From a checkpoint of a small mixture-of-experts model trained on Wikipedia.
Size: vocabulary 8192, 291M parameters.
Experts: 128 experts in each of 10 layers, 288 SwiGLU neurons an expert, a softmax router.
Training: a variant of Muon for the experts, 7242 steps.
Below are experts of layer 8 (counted from 0) of a mixture-of-experts language model. Rows are named gate (a neuron's input weights, with its number), up (a neuron's input weights, with its number), down (a neuron's output weights, with its number) and show model dimensions 128-191. Each number is 128 + 24 x the weight over its row's rms, rounded and kept within 0 to 255. Numbers have three digits each.
Before each expert's rows: "comes after" lists some tokens at least twice as common just before its tokens as in all text; "comes before" lists some tokens at least twice as common just after its tokens as in all text. This comes from a sample of Wikipedia text that the model never trained on. Tokens count by the router's weight.

# expert 24
comes after: "- ", "\n\n", "'", "-", "W", "American "
comes before: "| ", "/ ", "career", "(", "information", "football "
gate0:137130105117152144145167108134089093128133120148150145145092091107124117134115126148090093096097097131108128087132151119104085120152099168079108135101113152114130142100127177105139098132117135
up0:143103092145124114121102122123103137178129138162087106127109126152100123152133134132128142148152144122160144140131172087148066143118143108141152113115088157156143136082177141096141091110141127
down0:125104121095136139118108158104092100144170126133157180127138106125124155167121081112095112118101105140117092090118133125107113140141111162138143099147125168155131112148139126141132105156110115
gate1:151145101116134124166132169143060126131162154150145134154177121124135116116145151139102126109096136113130092162152144152122135142106101130138127133105151108119122097098095135130059123164107128
up1:126097096117085095176150124126134135119172149159155142115128165177118123123158138120068154129157158151095115124154167120111119146167117098100112135153155113148153133114121145141142152113119125
down1:122127159111110158166112124129169108057113108184143140133090155118083076109145118110127143082138153105140148115135158117124123100129123100155091137129129153092104115123084144151133133128131137

# expert 112
comes after: " ", "% ", ") ", "1 ", "- ", "0 "
comes before: "\n", "\n\n", ": ", "zone", "ough ", "\n "
gate0:130104071173104167145073100121160140133151105119130156116114117156121113127097158129116125136097127134091128150125110090134158110095143125168133122114115072135141130118118140130171120159168182
up0:155132110088121115139113144154141159161126158113150122109125132143123112146128068161106168108106133123136151150177188143090140145106103124157100098167105141140087132140123125144143092127102153
down0:154137134128128151122110126149130128142133108109141102125124140134129094160107123190113079132140135181103121108165122156128127095131118104123090099122155141121150134127136146086074150080086141
gate1:112116169154131085104127118133092157094142125113109106151137103130118088143110143141139167088108106140155128052137142130130105130135137104143118135112131144133131128190112133129103120134132116
up1:096106094154129145100137116137098159153126156116142134121131123142144080154118151139129116129119132131150131131140163096135118126125137153127092117140140157120130129163138099074137136076128157
down1:128129114103104111176104118101135056141126129117117170111075147176152113092105139138113118141096130126138145132114142112108126117145104157127145112088139144121143128188176114129123145118161156

# expert 21
comes after: "=", ".", "|", "==", ")", "\n\n"
comes before: "= ", "==", "===", "== ", "- ", "The "
gate0:124114155075101080132130098112140085140102167083142132104120165093104112153114094127128146135140094134079151125119118095149119147123165119124126131139107082137117102129127137083121086166102154
up0:117139089120147103140133131130112127104114159121124139084131114124108105181134151177106164161134137159136102120142138151117138107119134122087141119117113167190132116111115143126135108141097111
down0:110175150123134143086127142126102112128161129127112113132135116136113134090090112113162190113130103080148111123134128142123126141128152082145132160140096117142148165115170117133100073093149178
gate1:141145123111141086119118108098045127153125122138151107147125144146153125106088133090160136094118114121112091155122142099089150116087100125113153079119088105125152135130106135123124113114143134
up1:113119153118116147144121105151156084134129148100104149107095127112144166145136106131121110154095134148152147101121145133174145105149154119159114146142160189123096139119118112160113143114068127
down1:117104143139159174128140137130126117129112109123135154094146139117134147110139169106094126106153156130115117114169148163124150161118102107108132117111108124149153098125102126094071148123088129

# expert 10
comes after: "as ", "was ", ", ", "a ", "and ", "became "
comes before: "of ", "and ", "member ", "who ", "former ", "president "
gate0:152070172114105089112131145119141102154135096164129127135119126160125117100111157084116083146093134135103099174104108111106113110120113127105105121128134114143162137146096135123131093129144167
up0:115132137125127141108152143109111122130131105175144112122127136145130110109114162098074107143124150145118117170111088084117133151118135122137097119159129154151143112135073144106133105100115160
down0:142118132093151092119172157127145116141119207131159144134128123143108164103127118167156102142111125107131148133111138149119142132128122082123125172107099149127109124092145098132137162136133110
gate1:134140160109084091107122123130149145142164157173123138091116104113132161104116130089105117143141122175153115134095165064133113133134144161149111132088145128111148120108102123168124097093110166
up1:144141114122145131124124114140101129138152130166097184123094134091151137123153110125137134140162131099126140128129140145137141150172101137147153160127150111123094172082166118163125134128145101
down1:082087128162121112124165116129117126140069148138159169117129158137126137138112119138130146116122085175122077154156135111116094119140186102108162148140155128124106132136126099145131106157117125

# expert 66
comes after: ", ", ". ", "He ", "he ", "which ", "where "
comes before: "was ", "is ", "had ", "also ", "has ", "became "
gate0:105128141139109157115119124093131089175138115187144107152117111111098125163116141119146116133116123125141119129120128100144150108174108104116113137122128128109149134107161158127132092115066167
up0:130101114113128155176112141166133104089147165082107140056174188162186152107130123118149131086129131142085140141118110129146136123083142136156132097152115145168095153145154149133122141148183123
down0:082129156148111138136151105147101127131127101162095117103097101101120122165107127092135135095155109119118110127141130173102111173154153118114127124113131148111098133092137125151126119121123130
gate1:143078102112124106109188118090129159121117153088116119125119144053127165129108143114140131093172163157115100099134164143115107153159142139160129103112135147135137128123070132133132142139159137
up1:129155156103075140133105094163129139141137110110097112132119189128119114132142121132141097116094122157133136092102140152130160089115133138107130145143108153128118171143113171118160119078142128
down1:140092154129120143118088126085113131137067085106144138098106142131110117095149111153148082102092077153153118140140163090124111102146092138128144105101100100146130112162095127100158084140103104

# expert 100
comes after: "in ", "(", ", ", "–", "In ", "| "
comes before: "0", "9", "8", "7", "6", "5"
gate0:142125155160129106102116154096114124123141131108129137146092167141125120128161142113185159120125142150124100142129114144129127138137113099106114109148132154110092139118110140100146125101136119
up0:108134135136099115158128142117158130127132175104113115129144123179116109127126090132089092106139139118179136116128146125131139139121128125143119126148116110155132113137105144116114096128072150
down0:154172141124095178095115121071086148142125098139116107082090153099122117116147123156156164116138136119140133123126142125168126105149114151105115115116123139143091104118115111102160123094129131
gate1:115156117133160126092156142118133108079061142128145118084114149158099145169135115124129116141139145136144165077145128138095120119110138118137126100153104158104150094109125112105170149108113125
up1:084072144102117086170091114105140142110154128132154146134105155115160130086141132115098140110113109126107101133137101126133158141118094101097153101119125119145146115118151149172111136140115141
down1:137108131095136166113168127094083134125079120147127098129101125117116109130123132118126103169151148156118134160096141141090137129145095159133109119131113138145135116176080105123165144130190123

# expert 33
comes after: "201", "200", "199", "202", "–", "198"
comes before: "–", ") ", ")", ", ", "), ", "; "
gate0:161139145131123134086090142163108134166112082098104152137090120147119143117131172099122135101133177115104155154109086104115122137111137135111125149161123108139130123147116131134116111142084176
up0:164146135124127138193140098141117155087141113107153124118150094104120157087121125117106125111096156130173143149123126155140128096130138146088122122111111122128128131126118124113107134140172124
down0:128144158131178185141116111148102133121117134141127153139139144119150132129102170072134119107145134116143112091130137123171106154156154131105114131157144116069153170133084077138123091159140150
gate1:096124119088159126133145139139108113108085112118137093116097101091109106132115154146087112145133150118124148146069116125113117166110140117157093112132141114130103150122126097139150129153130134
up1:135106124134096120135091202189157148124093119131158120112069139150159104166121143151109126159132192112103164139095117162080145178141126131115134126112130117131087131145096145129133168128152082
down1:139162107167132116125131154134133143112111125085117135130157108152153090146138087125096139118153126150114151113169136124155132125143111159122171117097123147118135102120154166095148139182148139

# expert 1
comes after: "\n\n", " ", "\n", "% ", "0", "0 "
comes before: "\n", "\n\n", "See ", "Early ", "History", "Career"
gate0:135097143151081094133104130102092132136142143122148145193145148133121140127092153099154112117113104156148117126151098156109110118153170116127155125112143109145130074082089100146099135119180133
up0:165151127118143127143099067131113133136135169109114099153136136147144160144155103175150137128132100148129110154132122143120094130156098125129139147120145127136093138147171101159114147127108098
down0:127102149134104106096079138156125119140135136140104079128128097091146151137156137096116159116092109112129141109133122168099172154113167113090100100146152111124138139134121163184114101155110108
gate1:135126100092123142105128174158170125106122096139103155118115118114107135150151118147147114147142145121091092128148124144149112092114104135101102153121138102116109155132128119127128116136117127
up1:137125145151120129148102115110082157110158172102119093151162098136140098127115126130135146121099119131155156119118133124101141125120129105155117084123141153121152133103131089135100137129126121
down1:139102106131140115105124147125125147129133136151139148143131094117166138152120094174113112113144138092141117149120121112148072146116110083115082154093122131123140117135111106097135136139137130

# expert 28
comes after: "0 ", " ", "1 ", ") ", "2 ", "3 "
comes before: "0 ", " ", "1", "0", "2", "1 "
gate0:104143113109193091132174142129126168096165088099133137179136129127113121130141162131100124110125176130106117122155148160158159111070127099132133129108133126144116141142119120122142108095103137
up0:125120164108069139086088123147150096138116098122148104101128122120175158144129113093127160159105108130105087170106112139085094150175139139106133117058102146096161093136158154151158148127123113
down0:129130156145120130134170145111118127171168104120102071097136127165101104110137145147121158148101123127126145109104113120134119137109154142140157158153105123146111105149144122129152123140165145
gate1:099119131161125203085145129156091156160123148100127129150150117125110143159139068150131110147126118127112107109091130145174115121060134167150116124095123139164124119156160108135140144122143146
up1:124131103127138095102143131134160044155165123162094135107131150136131134131127109157133125136147109092123119151131166161137146115099072104137138140132156127122140151125163110128171136106105099
down1:086091107101143139169121128142125144150137141160094109136120130133103099106148124108137143137136101143114123105097155139116101141064092099149105124137153083118129149145098152127101112119094097

# expert 91
comes after: "- ", ": ", "N ", "• ", "Coordinates", "."
comes before: ": ", "°", "\n", "N ", "by", "00"
gate0:117137133139096097104165090094088176121105069153145121139164143124163148151122151152139105157112133134147100115161118120111150158151106093136099148102166131168097142097109111087091127148121141
up0:121150106167104148124107109124140118111140142127110113100172097144095178127142092139106140114090118141121107097096126133107128141130142139113129143090133147142158126082132110057144153151145066
down0:164129112104096127135144092113154146124139085109167137088139119077128119182138149128138103142108095101115108092167124135153111106159135151135135115127155117088159103172094127105104068123142158
gate1:105114095147137149135159113132105135109118154125101136140105133114134128151093103097122123115127133119089088122136144164120093127117140141146112123101143133136149096174150116070151037107112123
up1:132109110084094131127109123102165108105141099123148107151139109130130137079122159151096151126125116138147134131118140124145167091130154143119137129151111098122129132111095127197161177098134141
down1:140158122142183141116140099096112124138078107120136101137108126138153156172162132119145149144103100144142133129120166091138153103161155081164157145120131151122117116138166158125165132145139145

# expert 126
comes after: "|", ")", ".", ";", "|---|---|---|---|---|", "|---|---|---|"
comes before: "| ", "- ", "|---|---|---|", "|---|---|---|---|---|", "|---|---|---|---|", "|---|---|---|---|---|---|"
gate0:128094132154115077056121153149087111144129095140124111106148163155143119106138140144108124095118167140123135122129196106111101098115152126144105142095121125137128090148137134136129105148097109
up0:098119124205135111105106153129085110169140109099145150160137109153145120146079138137132134123114096153157127133183170129120110081119142118147151111094129127186126109147150132111157117140123112
down0:111125167115164129180152071154119162102119142127143116119144117097125075134152139134156110120122124128172144168132115144111161141105136155152153121154110143157104105132118147159117136101084116
gate1:127103122125095125144134143095100163140171090139105094141116165143124131136133110149142115086110165139160116164149131112148109100106101167147107147135139122125119135156140141153137110103113188
up1:144140091140111140142078099090148111137114096104115149108124092107121118154150137104161123144107150128118131134118094122075109095114154118129151113119139140136128160134126152143146106106168114
down1:143124133158115129130122130148152113147136120140137116137148154166138150096168123136101103141158149105120134138153119139135098117086124151151104115111164129084102106104136156167111147111148097

# expert 52
comes after: "| ", "Ref", "°", "position ", "Opp", "Peak "
comes before: "| ", "|", "votes ", "/ ", "classification", "– "
gate0:100126137149121096118140099158127153151120129121118155066101165129154152117136116130105139122145114151116137111148159130147126122081138100125143154125131124155115138129115102146119133126146173
up0:104090138131158123135119125126126130117154108120144140138108114136142153107142091118124130126124171092119160151151116129134115083115164138123160130134163140113119147156120088152153130116138147
down0:106203128135112160109171100134143127127141095133102129121156134127114155138114121150136124143115121151136100113175144121083111115134136150131107127141098102102152117101100129148163129160106102
gate1:157149070132097140110114115057098111117143129123161140136169127123142115165106168120116131183168096117104120144145115132140078133107126180089152117101117125122132087104152118156145161114099127
up1:087159163144186165124133104178173142129130104135131105114079110136094160095140129165137131084090162181146100123152119116100123127130143124140127107130177145115111161124140145137125126119150132
down1:123150115124138145127116123140146123095126121119152121084119182114128177113077136099136152109126126148102099168159094128150133141139125152128127099097132117142163083117109170119104138121105113

# expert 107
comes after: "of ", "in ", ", ", "on ", "to ", "located "
comes before: "the ", "population ", "area ", "a ", "town ", "south"
gate0:131149164139125172075126127152093165133139107111115180146112118122142150164109150130102098143146145147144131125120140119106141099145177151159171157122117128154110133142121125118136123130110129
up0:183109149146151099115109148104120121128093098120124133141127124096131107125148104143141166148137115106142165114160128102123132121175147111137110132147143126157180073077123135148121097129122104
down0:178099098143095142089116173149126092094117114118176108121127178110130115127156145143117162133096111124139110166117063105103109140190130119172120112155087116168154081121096116158124115138140116
gate1:112140104131103172155053133122140127169144116127175139110131115096136129135151116071120123124077074121101131110169140129133109139136138131133134119105085129133149159163134146164156110091100110
up1:146139143151130153155096126170152080097145136149123180131147059136123115124144122095146113149104136156097119126126153163148107112132121145126132136114099120161178155172141100142133135103132130
down1:154070161094157104116136128116125153129130121142091098149099158135163110133121171127091112134090173138117147109117108103146130174108130141106113097142141130139130113098130125117162141149137177

# expert 99
comes after: "201", "200", "202", "199", "198", "197"
comes before: ", ", ". ", "| ", "and ", ".", "to "
gate0:148142118078126102163120114120130131115114163165132150149167115144105150098121128080102172144122110125110101110096099130132135137127108085171130134163145116136091141128150142128109139093140091
up0:095101133134152125143134125144186134113105121159143126163161118101113150088110121137150168169147128159081150123080116168104181111137120128124068132130162155176109146170166082121149123120136103
down0:137127118105128132149065117108148130094153119102124120108099169143138111119136154079161162127140120101136127144123132108126136164161140113100169140132141096128136151173104129126103113112162059
gate1:131142159117124126130155150151181151104117087127125108168159135155090138095097117115132132123115138143087136094114108109184087112093131097163114134170104118128119161163126130135149129147132152
up1:131147105122088108088139086160097122124139134143174133087129122134124067172088189104149109139121098120188092104119131144103132160119144126092139116082121153138133166116105136111101138200134123
down1:136105111141115135147140154154082149108151131157118111137106137153147149124121160129158152148144109094075125150106121158138130127112103093114117110149166136154111122106113144122127117089156124

# expert 64
comes after: "the ", "a ", "first ", "The ", "his ", "second "
comes before: "of ", "in ", "and ", "was ", "for ", "to "
gate0:082093101093140125155133117103129109126129123101166125150091129163124152151132116139117117126165113095139143091137107105126140101116083099111118123093165101130135147176134153111121108165099101
up0:098166130125140128117167123152103073099144104168121165164136136147163163149124111154137139170116138116100172127120134161162113093163104133154158109118134097155111120093138081149115138096134167
down0:115095167130109129148123137149112119139116157076115107147105093102132167140124180127123098136153125144127121128135110132162132140115080122152146088123158127144105139157086138160141145137150127
gate1:105108143114153111141133113115116083126121119135137123134097107107174116130126132136131109115119135171142134162155132088116115133128120115142112114128140155132094109145109140133089127154126124
up1:099140122098115134068123129109125115082179121116107120144132146109136112126128102134087124126145093135142138125139136083162092141142117150128127116149127083149079119122160111159168153151117098
down1:133130099097157142131098107131112140113093131142103137095111133107156116100160100122138109087049104130097164152100126141121123138155121139134181146075142119152109133161163170139124115130096142

# expert 101
comes after: "the ", "of ", "in ", ", ", ")", ": "
comes before: "- ", "theast ", "z", "ch", "k", "uel "
gate0:121135123113170138120160126118129147116133121112150151084117151116134125143123143143099138126156140115165111090138162176065171129137169126120121155105116156096142137161146119128108103155127094
up0:144110127115132122153151166123061138148128150108152110138138112144154098107168134113146107147080121115134113127120118102113088095112134144081132101127151129069142114142143123124113134111121071
down0:089116086137085118148165112162161163126157102136112110110160163136151123164116091134123107109127104143119093119140137131173074149110087113134126125155121127116143149101167106133102138137111159
gate1:127132112142149126099149093172082098129123111130117155117104121112099135094123132140165133117128128103136122138141182138133122097165136177154091132120150119100084136161143100119079121202115122
up1:138169129115131137160144135092110183153166121113103127139130079122127116152087088134105143135161138159134144178098147111156125138131091095149095137117140121108180169111142146134145118117136134
down1:099095132146080147105122121133107117095133145121134134151156154142147132103100118126107108107108148184086132147128120109124113085145136143116148097116129156091156119145130099087151117150138189

# expert 6
comes after: ".", "==", "===", ").", "====", ".\""
comes before: "The ", "==", "In ", "== ", "===", "- "
gate0:166100115131123118137093121146162111108093091139150169115138107132100110102120128142193111125145100150134115091160141145115112095125088117131099076076099134086125111126125150131147112124111112
up0:140121130178154151126114115080138168105101131140110134135117139182116144112171139126124113148143150158162156124104149089132124130123097115095122145092140151095134105110125088076082113143128131
down0:108122150115110118126142119136151151181169112115143101135142060122155100115093191140059119121074102141110115156134104156163173130089124136092130137127150144158171155156103126170195168140147110
gate1:133112126075094126102146097139128117137110122115111097102148128133106093134110168132102110116158150127141148121108120157095116084149109122150129138092089104135104097173136128122110143108124160
up1:105133118139171101163075113121138123148159164122130171161124114117138115135140089130127137112086126096092085151104122115126131159132138132128120112134158111150162148074115122115104131139172096
down1:109166121140141136159128108145071139134131089089185098149119131107132106135154164119151181127121168114098138143114096139116159120150160120138166165102126129100133121087156119120093091103121140

# expert 13
comes after: "the ", "The ", "a ", "National ", "State ", "fac"
comes before: "of ", "in ", "and ", "(", "was ", "for "
gate0:134059137068115122127102131113178123132151135102146086121116151150122161136132081071079133078105118133127127138133111148150129140166110125103107126117092117123152108109139157139137097127124096
up0:135149149162135115161131134143116161109095108143148135104113123130124139155134143160152150148106098185151122109182147116090112091093140160101118120153100117154099091139153120101117112110108142
down0:117118119110126169133139114116141157132147098161141056114126137185134198120150158101080136150129099113154091156098094148124127134143097159126110120129091136185136108113147174116090159145157135
gate1:127141077180139148092186125116133130165120148114191149091123100107157170156104135144156112177149150134090183166138120131158128155097132153124105125148124134108095119127104076119109169149119104
up1:146112156103127112157116150099152134108160126083122135161118121137139082101154100085137152090124130125162135122172094148097141119134102104148127146148117122123175066109138175127104122100139133
down1:141117143120144161151122064122143109103155109132095118131165118148089176099137176124213119144149114125141095086125106124098148138125150125151130120145088126173127081079151088118126131089099181

# expert 83
comes after: "| ", ",", "(", ": ", "$", "."
comes before: ",", ".", "–", ":", "th ", "-"
gate0:139108131087097100144149159128150128134123161097112178121155138124199159092117137168148138137122126154102140135154135121137120089117097094089145139167160126150157167143143099121147115119142134
up0:156091123147127129157112162139114153093106153121108162099151117129149096117120183157121118187128165089113100137118102139129158158136140126116145106130153094141118142134083114138088117062114144
down0:086154134132137130121145174141157153169109121172171075120111111140078142126105133111151111109137136115158141132119163132072120104118122151150146119123056135088146138144138119144123129159169166
gate1:155154099136103154100130149138148120118139146151119133172130127083119153124088132131145156111068121141129143111166124103142110123110123082101143140128131194189111167102150145128116112202134082
up1:121141107126122137097123128111153175151122087111135147100142122106163141111111151132135117107099143095125148149145109137130162144108158080113128118132191115131151116181087148127154178172142123
down1:151076084137088095127122152133140157153134079166125152135110100142116111121130124127122144117115123133120121171160118148122160147134115132129123184071123083154100109158139158105185145115117184

# expert 63
comes after: "0", "1", "2", "3", "4", "5"
comes before: "\n\n", "\n", "5 ", "00 ", "S", "0 "
gate0:134123130123150079118112099125118137098137103145128140147130111134137105101105118078144139135125137087137105129136081123191094155159130163088150117100135181170149120128117147131118102132136123
up0:077130100094163114151121153093101107165129103098126103098094166128127111067130131123138159121135105104140154087105112147134115139105108157123131125154142092153091103132110108095164092141127101
down0:174124099166122174132119121142139123137157138119109156130112162102133152134113091096142137099124086096097126121112093171110107148128122116141112148116129189102135148112121166120134108124114146
gate1:136121107125094124139088124146117109162106144122131154119146096138113127136108087075122142084149154154079142125155139092129119134124136110126130172101138132120080123128122138102137139076167128
up1:152121127082102144196119150176087153172112145110160145121124127119126115149135103104124132108119139160081110142218116089134128170104107123136141153116094131118105139100141132095138150083159128
down1:093140140127145119165103095163148128126137116130156079114086110107147129120158169166163130099131114136105131172098140135130108132192159135148146131132132131088139166177134111128122091144144134

# expert 104
comes after: "–", ".", "201", "200", "202", "199"
comes before: "| ", "|", "(", "– ", "/ ", "mi"
gate0:110111179087104134119142078122138136112114100135135135114137141132120175089143141127143107121144142083109112115193137098149165068164146118122176140117130127133166141123100107128119129117131121
up0:143141122175151111127101154116106092103188177101144133117143149140110130164149135132141165117109121114136119137110147132138118152103144164127114159162112125150102075176135138109123131147116137
down0:133128091112178136139155122097130172152162122110118100115085109132124118097103127179191135114122183152158134152120130127115133156106076143110131132137188126086112131124138139169085102106142136
gate1:132119135110128113104150090102133156118182121157127127151123102130106159125151121099083126140120154136142078094116139100158081071094137069173123148128109075127131144129072147144140158114103155
up1:151101144130138125120168079133164122121147154170117123138124159152131141116157115095105133130138145140118123125128126091180117090055159122122116157131072080140116143163095127110134168124112151
down1:121142101164117169130138140107173181119108138140107121068156114152140119156145142152166127137109123114156139133152110158134147126148140126128183133136131126138123112102123066104124107097102146

# expert 0
comes after: "was ", "were ", "is ", "be ", "also ", "been "
comes before: "by ", "to ", "in ", "as ", "for ", "on "
gate0:125122152138096092166142154146116145141159157102168146099183114126124135113141126072108101173110096164145109161130134141137078129094085146099155102155108108120090132154175118147107171121114127
up0:172127172159128141123119144149117171145173130082137119078144110140129124117150176119114132150119108162135099129141136139120111098078135163069138100146147128113127166119152124148121180128141142
down0:117080131111128128116136081132126132129145129102175118125077121119142152161144130130129144107120091108139135151171116127098114093122141140136105132079142137127114102130152109129124163160103192
gate1:147128164110093107146165125133169145115191113151136158124138155135132117134105125069137108141091170137154129139181115061117115072168104107134130138126132113137138136145139124125141178159148161
up1:156129156131134161132116135144140113117124107135167091126123183163110124129120113117133126131156135137129133127113144132137140129118164135151119147111130146120120092096129125120138116145142100
down1:111136130127138124118155146146100122141114150145131154146111125136110125097131116133088121193144086140149165114140116092116134090126135181100129120123113097124117125148091107113147137171169116

# expert 98
comes after: ", ", "(", "'", "–", "in ", "According "
comes before: "2", "5", "0", "3", "4", "1"
gate0:101117162131151122151139121114125120159134150125122100124094135138053130142097118090096145158121133125112135126136148141177099084154118148174143194161170130158116136109126143149112110178166134
up0:099139119123122093117118145136140155093105147161140148171110115162151120109148162168126145114120137130142114128126095126156109180124099091139085115113118112087104129141096106109145162087115141
down0:122150148116089099093112142084118130125093106160190134099148112089098144114094159134118129114106107098151093145142122123104159108112161141101101148134090172110125117090122098115111157138171098
gate1:111162162137132116146142132112103111125128131141069137124107096168148115120077100101124114096111119131141138122133109123150096103143087135107117171132129153109075080118103143166163140141156162
up1:122136117111132146213122148145119125132153081099085125127183137126110121133083140117141150094148090160098151107134114132178114110079134134169157146138119127106125139133155129123140134159118146
down1:166157140162089141114101094136098168115146150151165159166130108091166082156124102134089160133077101099154086133134123150158146112102119112125137139131128119136136130101100084111164127120153126

# expert 78
comes after: "\n", " ", ") ", "\" ", ". ", "MF "
comes before: " ", "\"", "USA ", "Democratic ", "Republican ", "Title "
gate0:099155164134126140113108133110141095173125131105129142108145101110154111127119128137107149116114141142109185125143155100102117072108157152134111169086121154109122143123156128110095101140103112
up0:155130142167140137133120141135169122133105122153093096125121140116146112145101117118120199119153143154139125118150153166090168119056133160166144085116092128151110129144134117107125162141105144
down0:157157125124113124170139135087107128113111073139123066072139148114105102147116163141116134152128120159109141126134167125104134120116096120156151169140140127152130135144113118127091111131097130
gate1:122089122159116086131178087156119142112145097146133158104130156121148141096145097085136095129139144096101140116148169123097129127150118104103171133134129093145132108073127110113164157140080115
up1:148122100127115111124145077161093110114120121158123147113146144142130159132167129117131109124131111108104159122153110125169074132097137113166190172172155130112131130099155106137110159158165126
down1:102131119079143121123088139108151130126121147090163117151119157071091151102115110169117162145149138150165145182086129110098162124119127139091103118117137127091077109082149123096156123122091118